Experts of a small language model: 40 experts in each of 11 layers, a softmax router.
Below are experts of layer 5 (counted from 0) of a mixture-of-experts language model. Rows are named router (the router's row for the expert), gate (a neuron's input weights, with its number), up (a neuron's input weights, with its number) and show model dimensions 0-127. Each number is 500 + 25 x the weight over its row's rms, rounded and kept within 0 to 999. Numbers have three digits each.
After each expert's rows: "mostly gets" lists some tokens that are sent to it at least half of the time. This comes from a sample of Wikipedia text that the model never trained on.

# expert 24
router:463529522473513495536522449477527477509501530514514480471523467536515456497556503488507520493510527500472501518520520530543512511495459536513469505476478537493526518477484491535534488468488499490521483483490548514486467495504473480485513477545501542481521518481504503513484486553503475528505523492502492494505509486452470508522481480436503493510524451438450520545511513515525482490526
gate0:519500468488510482523520511498482495523508468490492459549540489495480520489481489503480493498474494506519511495473494469492516509476515524507487499499511507492483442519478513533527487499518520529492475511528497523495498511461468501510460504424527543485431525509483489484537510480469527494508439513513552541520467499505451496480476499521526453538464476515488541552502530545529504507518
up0:503515518518515546478479520496500488513464473485484497492560492483496550528492483488504486527499495549513511509477472471510552479523453492489515513500466470504503496553502465499518467466488498518500454536484506458506479511483535430468532530491518526489520532521504501577514527502496492514503489496516474492443510490489543506489510490542498509503475522456494514520474465505459469527502
mostly gets: " en", " can", " In", " En", " act", " John"

# expert 20
router:484541512497524498472510501491554472479470478478548549532483528521498478500485441489515503498481509539461461485563526552509457497505496492495462540536510514486514478481488489519497525503499507472444521474541470468507534519500495513484512510484493488480513488496466507494499509481512519469498481497525477509463503480545544540487459514494568519516515508502499489504492462466540488493497
gate0:517524500480447511510477506464507519480511529509526513522517534528449481542506486532521493458517456500508487543464518501461475490499486498473484511478506545527521509465493474513535487551527541498490500514525547497512479519497460496461515486520494462461516525483497492538553521507467516482466480503506491504505480547511519446521487468475488461502510495515496554514489515485474456487470
up0:526476478487512456491516491482506520536537483488512506469504476490483493539475510541507453485520545438503516474537518548487495508501506516516504498513511470498512497548470516554488476486462506533479491458518498479497517478454533465508482526478477522489491525474498522534524509489528498471551501520497490491506510504456510481551439520498482497510478439494456482511478535522531495506527
mostly gets: " ==", " MPC", " career", " JPL", " player", " team"

# expert 7
router:528482483489472504497486517553495513476507474490496482505489506488502462467499485531521500494518472525506550529457506470457484501470487514491485461538563503537504496483501478515497499524519507518538514543505462527512481503498506528502526437502496519466511494509517477508534475495488520440522510485514510501534523460486517454492507535521475509486455465494491560472536489550521469525455
gate8:461475506445474449512484544475458512460470534498523463522503488501502490491505476486539478474477499488508516480492505510518505551515522525523495476475500512499561531524457516546506519517477520501522492547499507536495514538498503527545484506536467453514493519478521505495555474550490522499469481506511488494457514476481469514497498480521451498452511499508485494516487514518497533471467
up8:515483533498477515535525505474483466517519429534473494476521465473519487475521500508495496505479509530432484506483522480495505475544489486510523542524511491496544524513500519540525513460494517440491494564511490451532517496483505476529545477519459485527510492493527507525487500501507451488432497452473493495520491524499515503492528476541476490523485511518509489471492516525512527490497
mostly gets: " l", " I", " Mar", " b", " Br", " L"

# expert 22
router:522524538505497488513488507493505471489481506504475511487474519500517513563523517472509464496451498539495494488495511491518466466503489499473487578493475537531515524489509500465508502526472522473523482484509519532513495474465487468501483524480496517493495496509491492503446526515548458548546472509496515529461484503454526493507503466452512489444540476536461528505541523515464508485472
gate0:475509493524478489509509500531522485495465471515512490487532475512493442528537530534479502527478463507506501471485516487478472437518531521471517523513478533519487509511466476531543531484530525476530523509487514507503517434461530477510443533496513454518489530505537478488496490504479463478519472523491491498420512488502486509440518508509489515508498522533523500480523502530504509514532
up0:506481535520492497499502493512563438464505487532502495489503495482498498518504453457466509536556504492530452490497548450499499467516481482487504545518498505491490468506496497530492477515490512511463490530464477503469493499525557514536510497446511518491490501550503501476487496480468564501478532516499486462439492451485489534532497509512524518493491542519510517488527521507496507485511
mostly gets: " have", " has", ")", " would", "\",", "\""

# expert 8
router:492463475530530477502497510518485491452524510456482481500520479516458488511533517478505509483462468501537489533532531460517494579462512495512502490482482511531496472556521498484476509490509521484448494508510534484504490510450487521482537500518516495475501518523510474531464553517480506534544485503493464483480485483478497521473534534488519520484470489463522523523506459490544493459521
gate0:500452492521502503477508518510494459502495484473550507511472480481457540506527536511497507513494455547481541513497548503546524489443522513545496491460506538497499480486509480475532491483448475498510474521505524474492460511462540498474487498526489504470520494520486470511497528492540459474486492523483500452518548528505471505545487493539508504477478524503498487546498460529532501519511
up0:475513519514493514516513551537483483497488472491473558473530477541455490486504477486512502513460469501507492503499500515460484517496521500469490505495501525524531458488480529506496533482524545503485463523471496490482454478498490513505549491539536476541512525480515464432499508462565493486510500477498488507475481516506520501546538505454486536491502467483539520500446471530491504501516
mostly gets: " g", " reg", " cons", " •", " min", ");"

# expert 38
router:508482485477505527483477548514542537484490477512465498468500498491502471490499533491559494485492504519522514516492473511544531516493459508515485532510487506533504472443493494488440455510495473487525496480486512553491490505526510493474488458464517532479465511499516510473553509498457482523485485486461523500477518530489506489541488549491491531478461502480506529567502476478508532543528
gate0:522459496510496479535524491513541440477487502511487538505549473520506494487481515515490510497498491488482515477481514467531533498447483501499520511448506478509508503507494457475495502507539465524504496465479512498526469493518545478542516505457493509478490499535554453503498508540475500483511485455500503464477494564506524488498509508517480523465464561494556529506469536499491532519513
up0:516502474508526514467488472521523484512509497469476476470511531504467532496479476569478528523518472511477481506508469526528475526469515510530480496536508519529496516521455491459491476461530512512473480502466468562530492453502475475488521508518496453465502487485490536523516453471481486510457543530459543526516522507495526501516511500525532522520513508476502480481485538491500503450481
mostly gets: " C", " d", " H", " D", " T", " L"

# expert 18
router:532494509518472479490484490501485507560530496522486471511525496476489533515512544542519475552496544466505498472485534493479474482518532491481496459454491507495484525513501553491510526493492532464509487493499495485507495494443551501499496509501477538525510460454444477469502524480500474482525510489491535487488486515502505506452501495499498480532569540495483464497487526533462552513498
gate8:523463507507475508533501487527455522511472470463495505514530466535520508492543521513528460522497487495524483531510546458484504508511525533462470493521484491512527504513461525570523528482516535524487479510501504475484524500445507502474528480511472487519458540466502488478519508540463478476483488512527469502508473503490436486455498510506471534519527504473501473499457519509473491513462
up8:499505480519465543489500513486491538464518466475474530489470484542488504457494483474503523458541528530531511521526484492552485515475489477522490497507520480536482519489491507544532505515528457492487507553476508512519481492519480499511566434503494465501510503477479486524491491544506453498509465524511470437485495464518536519501478498510479465521503525540493511542500506526496530514482
mostly gets: " was", " has", " are", " have", " as", " been"

# expert 0
router:465485506510513567505457482489472502471524463507484500511501477481515470519499539504479507500517502518531509502445524482493524494530471531469490521509482518513527568499500483555472527452519514489519523465500493501493541448457486478522487509534488480510494490478491498530535523554484453478487496498487493488507485531516474503532472484455518497462517462470503527522562515510510516481485
gate0:480500552527466503489498547513542501497485537502514500494542473519510511501470481444473497469540507470531463513521494493530483532514507490477497523501529485523497502547510537533520486439509461495484468511548472534504489520499507471438521479502510520476457496493498495469472491468493497524467488497492462461453482518475509538478489542499512540501464511529511471483516508544519512495503
up0:499505543503544514467467562485502497546495512497517507525503486500493522533495509489469510504514542518517504443539526471458519489542513527483482478528500499539517496518488520487502501497526495479537449474487515507455483478447475453483501473505479527523486516497530513465518449501493484498463509509481446436508475506495481489445480479468499520502534511514503505546515523486516525503522
mostly gets: " km", "%", "aj", " Indian", "}", "°"

# expert 21
router:506505451522513499506524512507498486516488511483478505512497516498450478522477486513485486469483525475513533555474493469510531520460478520545495545497537528479506443485474496457470475490470494533511479535558494504506507502496465464489513507445554502499489532529524461512510499434517515485514504544493501467524518509498491483485489477510444505500442527487523525540517475510493484506504
gate0:491521501535519525518502507515475491546525541453493508493532573450498559510477516500519465532492470493500513498478515507482502507487499515472499490506443505503524530563484499463510520490467511504524463500512513459476460465502495474521496486518488547489470464451493479469515495477478487484511518510537534475519465551532485492508470475533474530487512480520504497508500511487494544479532
up0:498511512459471542520497501508504509499541478498514507444486499478520475481497463522516520539504493503561504473508501532512531440498527490507504524481463452497501481504450496531541533495512524502511484457531482536459503523548462512516492472496489530480474524517508502504508482508452457477517474447491505515456503508523498485518515539498521499436464474503499517502465524493512516476468
mostly gets: " p", " Ch", " st", " an", " b", " f"

# expert 23
router:473468474527511523509503524510522482482484497510537543538503505494500491502488483534520500509533543514519549522477487530523532490512481508537508518482524496534460473503487443496460480458480461483475502539537481511500453502512469494477495478474511484457463487580496512510545515528506540523473472493440511499507486491491484519488490540522491488487449507487527519466487469486504470513513
gate11:506450511497493455482478514503464526519490518524507517583533439477505530491507468502546457463511515466489498527488504487493492493497488487499520517527486489458499525535508504462507514529546568488497497479526478502545497476487476478454483512463515522471489504528511492497516508517479510493449572500528484520528511464509518478535471527495512488530518504491516510485497466492497520469503
up11:530517443503491520490461479484509486470554485497533510491504496475481479473468490495482541512491511489536513471473487524480551552480479440514510550471501534499520458498496504504493456507500501490529487501511452512490513529520496494495486502473513471513541557512456486510452532468500487520507493484532508478525500515487541534510457513504510520543495491483460494513552492504465484522538
mostly gets: " b", " g", " w", " M", " N", " c"

# expert 30
router:491503463510503510497545511487530508531513490458486514489508527472533555486535484471496501531495516479496453527465495513463491503506479507502444521494476499463503510472498484527556460533517555566485497499476510490531519488529490507468495498534459494498515491541525516524466455507542492531477509486491522484492523469463478470504480457497516498479513447522524493460516527490505539510502
gate0:470496539491490477527496464444463431485470542484512514517511501532474511501484491480487487537466514501499534511508507531467508496532548477509515468502477536525507469474502504441494486526487499485536491518475502502489500481515519556522434523535500486518526517511494493498518510526476438513481549501507472518524474495493503482487529530514502497496473464524478564528493512503479519471487
up0:450412502506483451497434486530461482491539506490517482546503508520495499507511490495489495489484493540519482487495490502509552432508490459501523516508530504509514507516472498496490524536524476475506469506485508486491511537517476516499492544473507479572543484528495520472504478540533524516502489496480498471504493455502495546489476518457514487516464498512486504506507526494501517550512
mostly gets: "=", "The", "See", " John", "arl", " Royal"

# expert 3
router:509549478482482527474488513486462544530442530513505505515541511488485541509527474493498507497494451449516481488500468500482469477490509466495452475518511471528460501549558508541481533456490545485511515489511466476497475524507474532502505499513494513536517500480526537516488513517499507531458517534552504505513491490489503522520510480453501493481499536482471479463490457497520466478488
gate3:528531497521492536498536513551470504483486505509534461531473502495521468526477473477488514495477484497511521487461459528524492533524505515479464461535521458507475479511551522510525523456508487485480496483504493470478516518520528475445497515521508490493507516513489486528570461509473501502466460462507479539494533514507475514510480495501534469521483498504502542510494488551496498507424
up3:517449503471550485536502476522481474499493518536478515522525509488557501483503534508499447444510495524482490519520477521517479532501492512499492505457491493464510555486485484473519473508521476513491541512536484513506477500495476472490500532485523465467490543522491472540484496531485542532483526471462467505502451503494514451503468510540522502531495437461490494519502521493520524525515
mostly gets: " ==", "\".", ";", ");", " ===", " where"

# expert 17
router:480511509492439489461492511535452524473476557473456525495497508504504478498530454467526488460499507498524555499490519495471491529500516486503493443515482518509506511513476514507505531480532505539482538509488502499486495454507490504493501511550454467509504528449559527487534494518530474511474493480479473506504507546482529515486487541484502493511455476492528539496525508549495519482526
gate0:460489502488504503541527493477504483512493452528521537514536537477455497503448508498477502515507537541475498487527523433489520479480504481497495504517523476497539501537489493465541484459530492472497508492526488530469482505494553517491497536494525492494500488512470486517485492434507506482483558504521463509528460453488480499520525530431503503504530490482507492527534492543490518501505
up0:481505526511485501504516511478472500457504532489514500487508536488533511530467490539528488513497453528525437514457527428558520515482474493512503529497497503495511503469481487490476504537492555480502500512529470534484510466496549526513487478530452487469506469499502522456540464505495468502559460513499482498508490520521458510457495469538530529473508494513513502497512521474513502492518
mostly gets: ")", "19", " Re", "ü", "RA", "á"

# expert 31
router:469506523486503490484470487555522519482513490456551515503481472480499448482484451502518499466532534492495514531466464516540481539493447495482527514534505510519474454538515507481521507514472443506476478512502502534531474483561473516502489489474523537463495502516492485488531512482475546503493490530525508495518536495549509493512507500497495511502444503481537531497500461467511484524497
gate0:479474519549486494490495429515466551522487521477540494491546476478456506516489480493518491479529541494462492474512504523494473451520488506501502510508466538530515459511515479495522491529532538454484511492523468522541489509502494522490474525549507478490496471504496454521479499513493506540509485522498512521502485545483517517510506514455486485505499500473524525518469493539495473426462
up0:448528463544513465509531464525535511532493481513526500493503475496504446508450521511510492521494492526481509521575492538467485476485537502460478477494519506532507474518531463537546503512483495487529497486507515461512507498505484504507495517482491495517506432496500527449495499520521511534472494440492509504498456556518482461507500535489499551505484477480474492504525513494499500489472
mostly gets: " K", " f", " T", " d", " Mar", " P"

# expert 14
router:474576463458485519558510471497480463498506510493524495496495482511515498496516452523495494490517518529556538528484500539496509476518561515503454524486508512503493508502513475461484491456489494487499508508483509508478459475536506543518502486495463472482520534537514466466543509467512527523526489491494501534485495463490501490533521450501507511515481441490498512480460455481507481510528
gate3:490487482511520477483528474512459503495519530467487516510501543526486517510532511511516505508493492453503478485452501502481498486542512489504466498567496467497508473510494494556514544527504547500458494498538508438519531511490552516505494527533497469519535497491511478464531443502504529476476466531520453540509471512502473483514499510470486501490510444502526495465506516495473477453493
up3:451496488491517497521543499476464510540464494478468492500461504490521496469472493480481502484471501538471483533465505566514519478491513531518487504456460471529533537482511498494487522515503482515515529498505520496545462514516509521539447476503492478518487546524486471488513494492477469477501504499474501469490477495535511510485507478531494519458473491515499538545490569467523549529529
mostly gets: " K", " L", " J", " U", " Ch", " G"

# expert 27
router:492510453510537478464490509496488527511489505521474492501486514580472517493519524483519504508457509480518554456480543509475520472534436536486523526541503507529515461480479497495474462502528498511518549515485491460492509490468490482477494475505484454498471525512471530515453511505530548489497532542514511530524486532456492505509498474484489527445496491512502471482494487492497505509483
gate0:484516496501548472472480453549500501468510492574516516494519499520460480544510502539484527494517510513494502501475519469539473492506499449505512508516474468506502517456487508514512473480477520487516521519476481489544482529480511523509557485468528471460475480486482447467508503478472517473492508568533509496519476469483495498501557502505470501495494494564500515516485468523495517504519
up0:465527485491472516462493521524533535497496532492541480527477512491500520492493514531457489459548499497518481485531511521533485485489516500483500555490472482489526522460512488458506491510460509490523501469499551508552502558532505499465519484516500492504521512526511537469497565451455459499515516500490482461443500502502491531519492489525480458500447506475495503487519502460524504492516
mostly gets: " Al", " al", " MPC", " Nor", " King", " who"

# expert 34
router:523498527506466483510533477499513509574484497508510492500471486517467531512512510512457509502507494488478516505531484473489538474537543472474521484490505476467462513491467511476545536483509510499494520500462517502478522469510503485505452540508518541574482500514500481506467481449488504445508468498522503514494493489546498463463514494493527490555537476532500530469475470519464483483484
gate11:467516512504491500500447472500495517509558489477491520467504445515494491485513446501476463485529471484531480497533530503498467448481499523547530503519510516501477508480465494529515504496532501469516509543506530525500516508516481500521466517504462541480489493484524488491503507506459514524488488524558555459522457503516509488514508486509538479486489470510536481482436484468544523502538
up11:503466517501526501527461496495514487519516488464453512450471462458461496465559500507534509523478482516508477468489477514507490525545481465538521520474478532518525490464498461550490539534478504511505509476485513503537498505488516493541464503478442508510498500506450523490490508500484478511502550505503481507545510490522514511521535494535485506452462496569479482488504523488512522496497
mostly gets: " his", "'s", " had", " their", " its", " her"

# expert 35
router:495492524470520526536504485493499514492526476483537517482474490519486419496452526467481507496550515514472479522469517474531495505495520510524567516527488517463497514500509495513529534511483465504487510487494467474530525516521491542513466511484491507491509484492493469489502460501505426475509499461445492512474549498511501510470522499494482513522531532520501502502524541417497490495497
gate0:513493512486520497523514503536505465473504471536472501500479498482494489480526505527527528515504466473481500486453556480460484495485495465472513499508458481480509519534503466506478532532465486494476478515471519549544499518516495517494488495479452453514529469532458561498521485494539454508506561510493527524478471520493536517494540483480516518468541489470505481490516486522505555503483
up0:499472485525546482507502487517539484511536486532487499529453453472482500432486525518507508457496496450504504493465491468517494514484519544505515512478547509496479494533518541479490465511494499484518494536496555527475472508467487475500481503477517507532515493545481491477485524476506526512491528553523493464474492485507482509489467521452447505490495536492452532540514511539525520484501
mostly gets: " part", " new", " second", " season", " first", " later"

# expert 11
router:518512502501459521525499505455509471469512480504549525452491477497510510508509531516491534536539512540514526510566478545507522531530460457479492457467485483541491503477469453493512478460502466504523515486526500487481465500500519516492482520489494465468482541494514509492479446475483543501510497504517480522509516488490528513529490466527530514482513504457508464505504521469496460475551
gate3:494495512526491526507510478519501450521465481538506497495495502498477517532493478533571480524472455481464462516517537460533511464476500429491537509486524496494526457492481531512485562477455491518503496490468490494507470520453537518525489535502503466521536535491503509549506489483539488509500456517523523507505500535491482479511502487480506490546483503501508491519526483534490493461478
up3:540491457466516508490553496499499495518532480512498482485452499495490524478483505483511508490504531498445484515503537504479562467485512485517510464467538487517475500516493468530501469485507557532483524498527569518527476519548469456507472530491464483523486480537472471466535498481468526529537476492494503516507483508501485465528461505478493492511498533508509486509510491550484531514463
mostly gets: " he", " It", " she", " they", " al", " n"

# expert 2
router:467493538489516530466512473455512475475530535520513471510498542486530478517459486472500509490483492512470463474530541550481460508493462534512553493534474511529509560523532506534517478506499487498455487491510483512523528547491462472524451492500499499477491508495454487508500503508481508501474509507502493473493449524545496518505471488506532500506529522507495464525545512508471548475483
gate3:441481530460479473511537497446519521496482477520529496471486539489533495520492517516526499515548493512483516552496477503527484483506541504488501521484480478484541493502505561496482490509517469487506482502517534484475469529516471487516446493474464537521512485480542528493524512483493463510481470508471537472506492487521490476448511469493473512497499488510513503591520494544482509498484
up3:487500475513534489456504535523496491451535516485532485498531513481495474519528562488475489503517541497530491443497481509498501499539486482551480515477497511524464517491511487492534506482533519522478552500518489485520475498477500504508503461506453524491506515500525481478550500475481496523487520524498516525510491461466518452476487476560555502546443490507526482469498495494461525521478
mostly gets: "ics", " MPC", "ment", "ement", " player", "ction"

# expert 32
router:485488444504524475522478532500530498527527477485532494500477513492483529527458478478490502513478522506556486549497478459503511493467484524503516532500528526497477440499467482496481473522502510494541503506503490476469448496494495493538501507460515521494498486516477513485498523512505512520530527519480561459519495476471525510501533528531488488523410507489527515530500517467548501519539
gate3:531448515554501508507536498441480494518507473512502537479507486471535494516491463506505539481507518489485514460516479489497535500509501506506471463508455449517485514557476466494495489520481550468483494524514480492483518541505526522529474522446504471518523486482498510442524471499496551449522491477485487514466485545525524489507491465498528501535490514536510498500495506507472543508515
up3:528468503513510482477480477503505481484513532527523491501540489502445464525479523549497490506529484500523453498483510495522466470509515534496541468476490537505479492483474493515523495527539437488490474536462527563483495508504506473498524498502495520481497504494486498516499589460503504528473515497459518484464449520508496528519504498487499499491473502465556509522485545458520509501502
mostly gets: " N", " b", " n", " st", " t", " re"

# expert 36
router:497506465464481493523488504512484509507482522506454528516533488504469535490511544521498483519472485525500538512502511471450523543504475465497503514500497450508510471514485484484485537487478549522502516514463507499466484511460550479528539533524526489472506499486482518509511519513522514539532534465506476499517450481473494545485493496511491482525553501501487476465450538532444466469472
gate3:491475475519520486544486503531460523498469514508506525458473471495473513493483501534513499520468485480546479478525508489480507486496482486508484477491534496496495489515492484532503530527463533472483474512490495447510514539487537523551502462519512466547494525493508543478527487499534519453504506468541498497460515420549503515490480523519506467535480522467512488465500498486467546526520
up3:502484512516503510478488468494516526525516487489479481502525512531493524520512535457549473524470503511516486468479508510433505510483505501460509525490559534488545544500541477485432504511484506508525500509501504545536479526473543502496514505499505495508532518527482497504478523484490482459508493546543533469486486521467517527455483496492518496468522496487493478491441494492523490426518
mostly gets: ",", " and", " also", "),", "==", ")."

# expert 28
router:525487504494501470490530491509503508508493533495494478494496510513485508466492514481543508559502519497479514454466524430518553489543537498515512488461484496444528484490506531494542505515511551478517499536482525546498488565481528490464460521494504488539530485509463483515464496499518487453484500482484487524524504491480454481486489508492494449541542488528486497495505511519448495506490
gate0:486440457503494499462490533529542497511510534479531509474478466472446489465503521493498521490485507479495518517467492493480523472508502511552513520479497462491555438497485466500489513518552482487473550500478510514491471476545497502488479560509543514471505533533484516506495464504511549469507492504502482523545529501496481481509520480522486497483540527531475489495495527526470490489476
up0:520467526523530528459426485451473497518503482509488494525501483483490490516463516461527446506464488518565492531526501480546515493509534506502524472472449488519515536521473496545476501505463510451478502480496456529509520460476484501510535507490497494500526492507462498484493509534508501497449538497500513509493507525484517513532510535529530509495466527451508479492493534507502486476518
mostly gets: " to", " the", " his", " was", " were", " their"

# expert 29
router:542499523503494518496493476462494540534521509502537513447486475452516483457508510481510502487513551495437450497464517491505502501471488531506518458498527484528524459498514493476517463533486464488511523526479515502506492530574509509466541487484480488526530512511496493492511474453482494492483528471463470513499533462475491515508514468533507492496530531514536486515538552515493517479497
gate0:491479516489490488520461522523515518496501518471480503461516517474466509529499531488482519486509486504495478495507521485504510556466542481520557514512462486466486513523509493528413509509463512507504467526525505478510491511511436518518485439532522518515522450478464497524468489524497480515521503500547472483523473496505496532502515513559494494516532546473486494507490533485454465494508
up0:541496519508544498575512481497487505495491471501486496528503503481528508510522538489513466537476510464475489529503491509519479529513510518480508446493527497468521512475492530466490522524441542466524454479458462478488526487484512503477505511441462559533494534519493478517524487489479507482477573495493512527504530511496486465511505486527501531506501496441507489493488504515494523469516
mostly gets: " its", " his", " her", " new", " their", " him"

# expert 26
router:470523504486499499465500521487517483470449535484505519480471486481505500510543503492517497512462504520499516441511527550518485520532458554492494486540449536515502508484508488507509508513483520519521515444511525521463531478490482468502465512519516490517485495508480494485492514542501460503482494496483439484524509555537534525527475477444496476478507506500485495492516531514503528422515
gate3:514526526507525491511548498485516509538516475493533466480511507483525512493489492450495516555525507519505443491565508445470475514504508536521536526486543451492480527473480506515453482499514498501464485461490521513515511482512474487476515440505458520473487543513489481511505500499520487490473443526483494518489465506460472546533502505515501534525542499505516487512518473494505520481523
up3:483548519485465530520484453508487497483480472518490469487507531549554463521489522501516534520499512532469479514489518483462499509491506493522491542483539460527482508512519468462510557501463509461552508484477493486512503481466527493494492495501508455480490519493467482589481522522545471505510533492518499465515540540522479491515482469479467489507508506496471521527493490489498529512489
mostly gets: "}", "ina", "ana", " JPL", "ville", " Japan"

# expert 6
router:529486476515502511465512479480544465465519470477513489496489509491535508474496526544495484451483475476511487495518474499477498515477516457486505535556518544511513518548506461477519514520519466539492532463498473534505539481513505522550499475491500506518533493488521541478482526527495498504461540452504534425501521502505509516488468537463474500475513516499538483489466515503507491465508
gate0:493510484492480497511523571551521484490519491526466471498537437468500528489468504512524490499472540526536503483475481495506556539487490473502528524453507500502517512517513477489489515556512462529504492482519475517501493513487473486509525490465489481486508476481512540496491495487539468527529535518514535523520448477463516508447471495498484476503511432501531541514497501486476485496524
up0:502542506486518503510528493502479501515485483449497523493463559480494530485493504499529479498479461510542487545497492538497469561504493486537470511530476493522503483492437499513478501496494487516505506499449493495496539453491467504523523535481489483494481528524559512500497440529552470504494476522495536450467524520543475515519491487502515531530508501504500488518463513501489527456530
mostly gets: " 8", " 17", " 19", " 16", " 18", " 20"

# expert 16
router:524470512478503483503463464472463507499495530541511524514471526528525489532490517482520513552523514514537474461485510468492468483528533483488555539500515508440500540507548536545523468486464473479495520523473504514502497524489495480535456490506487500480480473493489491515468453513525504473489482500528511541535453519469504513461488488497498494514531543502501460523506532494491501500450
gate0:452486481492522535483523507498486549489448543505505536456529465511475494486488486479474527479475488497508512485444535515515486541468465491555512552555507508475499475507502494523512522505506511502463499545542525478532472547492512453514479509487518500511478495513499497495506513490503484471502542517524522480432452514478508519508517489482480517479519525464488513524528479502499481482462
up0:515495463511504545503458535533507499446541476470484468470447503469475528553512496496522488512480470517520538472506485494508502532500501542494509514484471480483518525497495495531490474536482500525472483528559486502519503496475533516502514501510472472508469561528491496484508477474532500469501526493498502487499494466551517530497499511531479477497522513456503522498486515510470423462543
mostly gets: "ated", " name", " made", " there", "ized", " used"

# expert 10
router:463530514461514472462534486509525507482471453449486446479488528498518496487507503511521513490528531506529532466531490497489436507539488495522520489518460502519495509470514482530505511515534532518492508487484504490527548514523447511526516500514471450515514467507470514451552489523510472506471483470525483530460513509516509542531490539522476501495494502541459516494471515530499474490495
gate3:530506544483476461515493519516472478528543507530465448464493490456496508494502493491495496557496503502523502462500505493545502494515558503524485541553544515480501496455485490508493528494503452484466477519467481488504483498527497485533491522500532493482493483467515480503508501512546517483485465494532529550496468541464516516507470480520483497473516508532496507562506457489466461513481
up3:535518542536480474539506525524446523524527500482491495521482492544489521551463490507547486489514515507496501491486549476512515539454497457480539523481498458506480527518473513517505486462519469513479511476506506484511491510507507482464474466466502498538456525505493485477531527471478491432476472512495492500511464494526527511517479492457497515501490519572517470474479475501505520473517
mostly gets: " League", "ians", "ama", " football", "ism", "ado"

# expert 1
router:521499541527482514557508501528474508506483480544480499454521434519471460496579494518435501526487536489490480501488563498500526478532545460498514491457519507481516490487500496503520479509509484473484478499485500476491453457512531518497523473509492506504518493469496496469483492477452490523503493522501510499477501466497483500510538504513473545501507474502457510505506534487492528542539
gate8:511502511534487544468512496531516474559509483488481523482489525500463483491497504432512513495467499515449523489511519527488526517459531470509532458505530462501511495563529500468489520541499457479495526565537469531499465539527539494475541507490478516495505483500523533502506474509515476503481460452479492489481475506510494487487471486514487510517513499478502494562478503485480521482504
up8:518488508506466503481509532465505465496478516492481525466541499484487529501509517515499505468480534483493524489499452508463473500537488510519511501522504534507510462509462486519516517476526505532512513477479502480457467481531514501514500525487529491515538519491467535504535531499504494581550513469476479463476508487520515470531481465540473454542489472535488549498498513520452490442491
mostly gets: " and", " or", " are", " be", " has", " with"

# expert 13
router:523483533536500530495515508489503540488482474532559542487522503524479520466497468474498539452492452522465466493474500521473461463526545491515500456528508499522478541516475512509535500511471487455485464497528476492501488515549448505495479473533509507529510481508565519480485469498465484476501472528486493480530527481502496501516530489544519502507550521509484507483505464515520501497499
gate0:444486453494525508481452509499531490527521484523520541509532473480460533480469504487482507512539507506507529524513479497554539543523501514522522543508488501506502524483518495433515494465535525501496445490455495509476510536488466468510480510484530453526505557473483499499516526508502495517483482488475553523504484512477515504489490514463499484485454474514496519480506481481494522553486
up0:477462502524499473465498524500491469506477495511501561520491500488526491542479506519547552519497498516433472499496567520477481454522529534547514481487522521514495496463456501508472522494503467477487507508530527564521490490497470508467491470555467482501485497465505539502505481529506495515502482495501503524539478473475470505473520542482490521516517464518533508473493489494473470503494
mostly gets: " album", " season", " her", " second", " Kingdom", " high"

# expert 15
router:478504488522549467535515489514554503487535534514511511529511518524513538523499492509491479469454437483503474516501512509439497510483487461501453510508512442485507518499500516471524533481493541504499437492490497516481548499470515467508512531493545504519507482521519516498494479510520512497516548513475525507454486532491520466485530526494515509457486479535504519477459460498448498514494
gate3:539516528523520506539507494464519483508534490529467519469524465499520513536523488492516480517494494478494516483510515527472493500498515492466454516492525498488478448505536471513518483479470485474497482475511542484491497510503501481507473527513460487508473511499506486489482469507568487559462524482481454545419488546499492500546546485476477538486542515512508501500491483515509468544494
up3:490460498474532495522519492485477533513523531483460488500532518474475495502474532516541505544502512471506517462502523526494492474512497493471478483458489525457512511566430514485486533494472525474493511489479492495517505536460501475497489504513560490499533502492512497436523536482520477457498532484544464494525500518516515487493480483480530459555527525519506507468479520493490531503470
mostly gets: " ·", " at", " during", " in", "\n ", " under"

# expert 39
router:536499519483499524486509509510486521501512517447502492496490481432505488494467538507503508479545496502485521490525495516470437497449483518490555522483507496526526503517449494495502441520506514513492510471481512501519519527536485527492461479494491521472489528494470486473520539503464531497519435523529483487454509475507509521517506452496461506509505535508479484490568515486510556499505
gate3:514492519508473528512521515534527484489510541500506454502538503507520461543505456461489513478515536510488460510511473486477488497515499487497503497512460491531471504565525506534515498485539506520487476488546451503545507501521504508491486482473458570492526523458499492494511476514440496485500448493478480477472488486495486502527470459496489489498480481517459519534542502513546524515461
up3:518489533547513522495468488520484484459523480487488452476484459556534466490475499510511538469532475474457507442526529489473502521514474480482546473515526542509486539503520484527510483465546500532467491509480530532482506537474440488522516489464515507501516488471531501502490499491480478500486516484511452481463515493499493512502542536519495500440514478489532492530523515492507490506501
mostly gets: " University", " most", " Party", " South", " team", " player"